Weights of a small mixture-of-experts language model, trained from scratch on English Wikipedia.
Size: 12 layers, vocabulary 13151, 28.1M parameters.
Training: 248M tokens, 3909 steps.
Below are experts of layer 6 (counted from 0) of a mixture-of-experts language model. Rows are named router (the router's row for the expert), down (a neuron's output weights, with its number) and show model dimensions 160-319. Each number is 128 + 32 x the weight over its row's rms, rounded and kept within 0 to 255. Numbers have three digits each.
After each expert's rows: "raises" lists some tokens whose logits its average output raises strongly, later layers aside. This comes from a sample of Wikipedia text that the model never trained on.

# expert 3
router:123151121165142091092117158106136124073098102134114150165094098171080075156119142101142215140144141086142117059136169070115173146109122094158111151137077165082132132202121130054147170144182184138119081142160102104096161143160112167132153139193149181079115088154174167140121154109100114117136150128083168108148111129166130128172054117153154134081081145169142100152104076122114153111160163140126180100133099091148153106158143142137160131153136159087145079187080132104146107128125163
down4:123094140116167173179115089112135190135091098105121138175098139116110133104133159143098112124159134182081134078167112094200137072067135136120101154129133128157146114175100149113112112103118135147137099107107063139151118165074178138171106122112198103147096118164092132114168127150197098145145155070115176175112121130153167135142151152128169158082121177110129108137140116133103090155118125118130170096146149177092138119127069114152138148091081190111149105098149108132096167169122139
down5:103130092080143090153080155150082097166122161165105146156126142136108159090054128109162159112128102181123140100111105109104136064112089114113106123084109119083180096103047096157117121075128155119116130062112099109163127112139114119137174136139154142130158154147054149165124195137217140135102138075114152146153214162153150095117136082124101157159145103155125115085062144118148105147088170144113179156132081135111161109156154123160113142114194142101100135110156049129129138189120101
raises: "ed", ". ", ", "

# expert 0
router:114179141141153110046110126139103160124144156136192109112092115133085110121116125118139155164154120137125095075142170146150117117116151052101098134159118084198068111164119152073106138159163115193091078163160079069175133157151105175122112182202188148095100148173157134174135163136135182132128151125071118097151155151127124145234108115161111104087115137118065175179145105107077098134118061108081156093099064179152126125131152131134156125140079120111090170159138134036131109162102182
down0:037146088130111180128165133080177106096103148067150102199127164118152153110111126119150126124135073117156105068156127086161064154128140130174137097104173135153123143137145100136144182113146163029130175085145160136095135107196173145129159081091083095157080093141082109114081141103146117096125154098163083144121104124182131067083115080136138103194075130087177073078162122117128135174123132129158099138156100152125095190117125137178209146168118154075128123096130108127177090170127108
down1:188118121187162162084096089073144144101134131162153122126137165152093146143108163168081182145103119131140136132149112130045087144158128162087114084172089118091130110147138117202156045126144099104142154119164105140163102084075143109117130088151093172129143118169185145121132058127095139098161183087061108139173105116120065118139137170198150099132164152132132098103130169116127133155121172150158090091076109110156147074123135061110175117132090142137154123156141125118152119190099127
raises: "and ", "d", "which "

# expert 32
router:080161173055098073131066112152095099097114102129145146125132154124108084100085208090076137123128138072144122103102099099131103149132133092116160113135164144126126099082149136138103131134131101201109164137087108094209088171098088112133191183225168085122136120126191099118114164107138110121162153109098115131161179099166119091168157114175122160133119128114116130123126071129131127075131140051094116137136082105134104172113102167102155085170068096124063097106142166104153113133149117
down0:115125124108176126045175126191126100142138134126112107096082141144125129083119139058112130079087127132140140128103182096067176101121106162145134129109119068108190119112146083131151154118134111175097134098089101186120099118142123149101181168122089110135156134125213076100134181120144148082192218175126115101142143119141134167130155162147140094181112131079135206158136148116115126094107122179168127100159114114142122166107157115045138121110125170139084117147165147110107122119091103
down1:086152168090118080181136124084138165164099142101142164099124125102119109148145160166124145183158100158070144117171146100075130127140121178142125090154112120163167149141120112065118107167151152182128099104156128135068104121161134123124109150179144100163085183113157181134131121072144125075080087182071054120186076114141107117146111125096086167090193142168202063139146105139164148106145083118119109084093177125147160142120144074118155157147152126114193061055100081074169112087153136
raises: ", ", "e ", "; ", "e"

# expert 10
router:102139073086120113107134089158073099146142155137192085171102009161137131078084160055116173115132163086143110193084182124088083145152115115100118138130165146194173101136118112073101155099113156158089139162174140126102108182117159135215196152135112122096141145143174128174121122116165116150121156119110171126120149139143084143158091088174125111150154127113074158069111125134126085090136118052153100104126153137157117130105061131108114133158152138126119110152124169097138122186151170
down4:146119130139093166155129134119041100079105135156116163170136094127144129163106086067137067180107117134184094099150113177162110076095119182139134087163168165087069104141100165106113134110170111078120192158159153140121135114152156152102092159138075184100135139186155084161129130085066145080143102171084119073125113157116102125170126100157104109171131086113109072159154090140154120127126117107186129090147150070153157085133074186133125094162144097164130157137171156167148158067099156
down5:201100123084155171139091140119132071147081164081078121123081126145203114118163136124130100182106142072038150098143142172181091124177106125123085126117093154133104223140196160161135136153165154155141213116101167154144144114151107107131144142132077139075174167101164102119111123084121105110120144122109164138121121075097105124075115114098131075149111136128119104118187155137137121119167125111114169083158163116160056196076174139104137092087082160151119167125055093139101144115162105
raises: ". ", ", ", ":", "."

# expert 23
router:151161177102134092071099085174106170090158130166156144163106102134091172160083166092123148125105159078168129125181161089136045190126156118115086131175125171189100123053123127134127134121168121157154081142130119107117096164108098215158191143101080124072134131158150124195122178149126107122191140100101121149094143127152088112171118115129139168069128127164124107142146104098139077150165122110068194129082119105106085105107141146177195101151110157081087107121103091095123111135135127
down0:096169113045123158111083089128193142100108160168112083097124126137137160093113147145143179125127103126051172083126133087128160142189148135198152100115125166138166131127153115172116121119161162116126098128138127134131087163115114187131137144155164111100116101163130147081176113181137116135090132159102100123130191102142072175172092156140125167151147187086128090107092168083072101127110125116129103159097115142151151121095111114125143099190177177210119154189157099106156091152099082
down1:136152128181173123128164132111135139201135125110064116115121160134144150177103124148137134146165100131195108106103110106116124162131195176161087135172092107101175130122095095126088136155113082119127061115109150125067147112071172117129167115068113116168102106083128139180130153142105077109116144146107115168114116125115141142143218146144123198096147104102113211179092115118115089131128124071131153087104093150091079147085131133160097155125115086150136142150134089105121154089122151
raises: " ", "— ", "—", "such "

# expert 4
router:090147103101133125105135171174123150104074168111161198149073135143101137124112158131146113180141079133154128197084149122093110164087116120131141145147096111104083158098165078069039164171163036134171139137122124104123084166143054103136101157172157100157130084131122106144077109176088137087176141050083118092090118151122118101140149149164151149139111126107127143149146101160193146118220108076075137061151145121063110125131080132137075059127102196154072123142118118166111122129108209
down0:135107160126122090127115139121073142130161154118095149157177125186170105098118070183081146154080081129139143160126223100116186187171126156174182120145192123105151123127153125111184111141141113169112081140119181129134116159106096138145089194089162123136087134095130065124128105111119115087118089049152172165141148073074105138129166139142129121129145135168116141095125154142116149122172078094117166131189139172106126116101107134122195142128104149151126136134141187146100128137191122
down1:079143141116109099073117162117147131099050095088124122169123108138152164181152115147144181104068121110095081100094172112142095075116131118130093146155131130187193077183156145161135175107161215147117108122118150171164154121068146148104148107129159117138085070138142118112183119198140105138088173107126110162146076154190169122071083115122111155178121116099128130136170147126184176159120164093065105169084134198196131150117137091135199167131165119104131140107123155146154107099121133
raises: "other ", "li", "y", "others "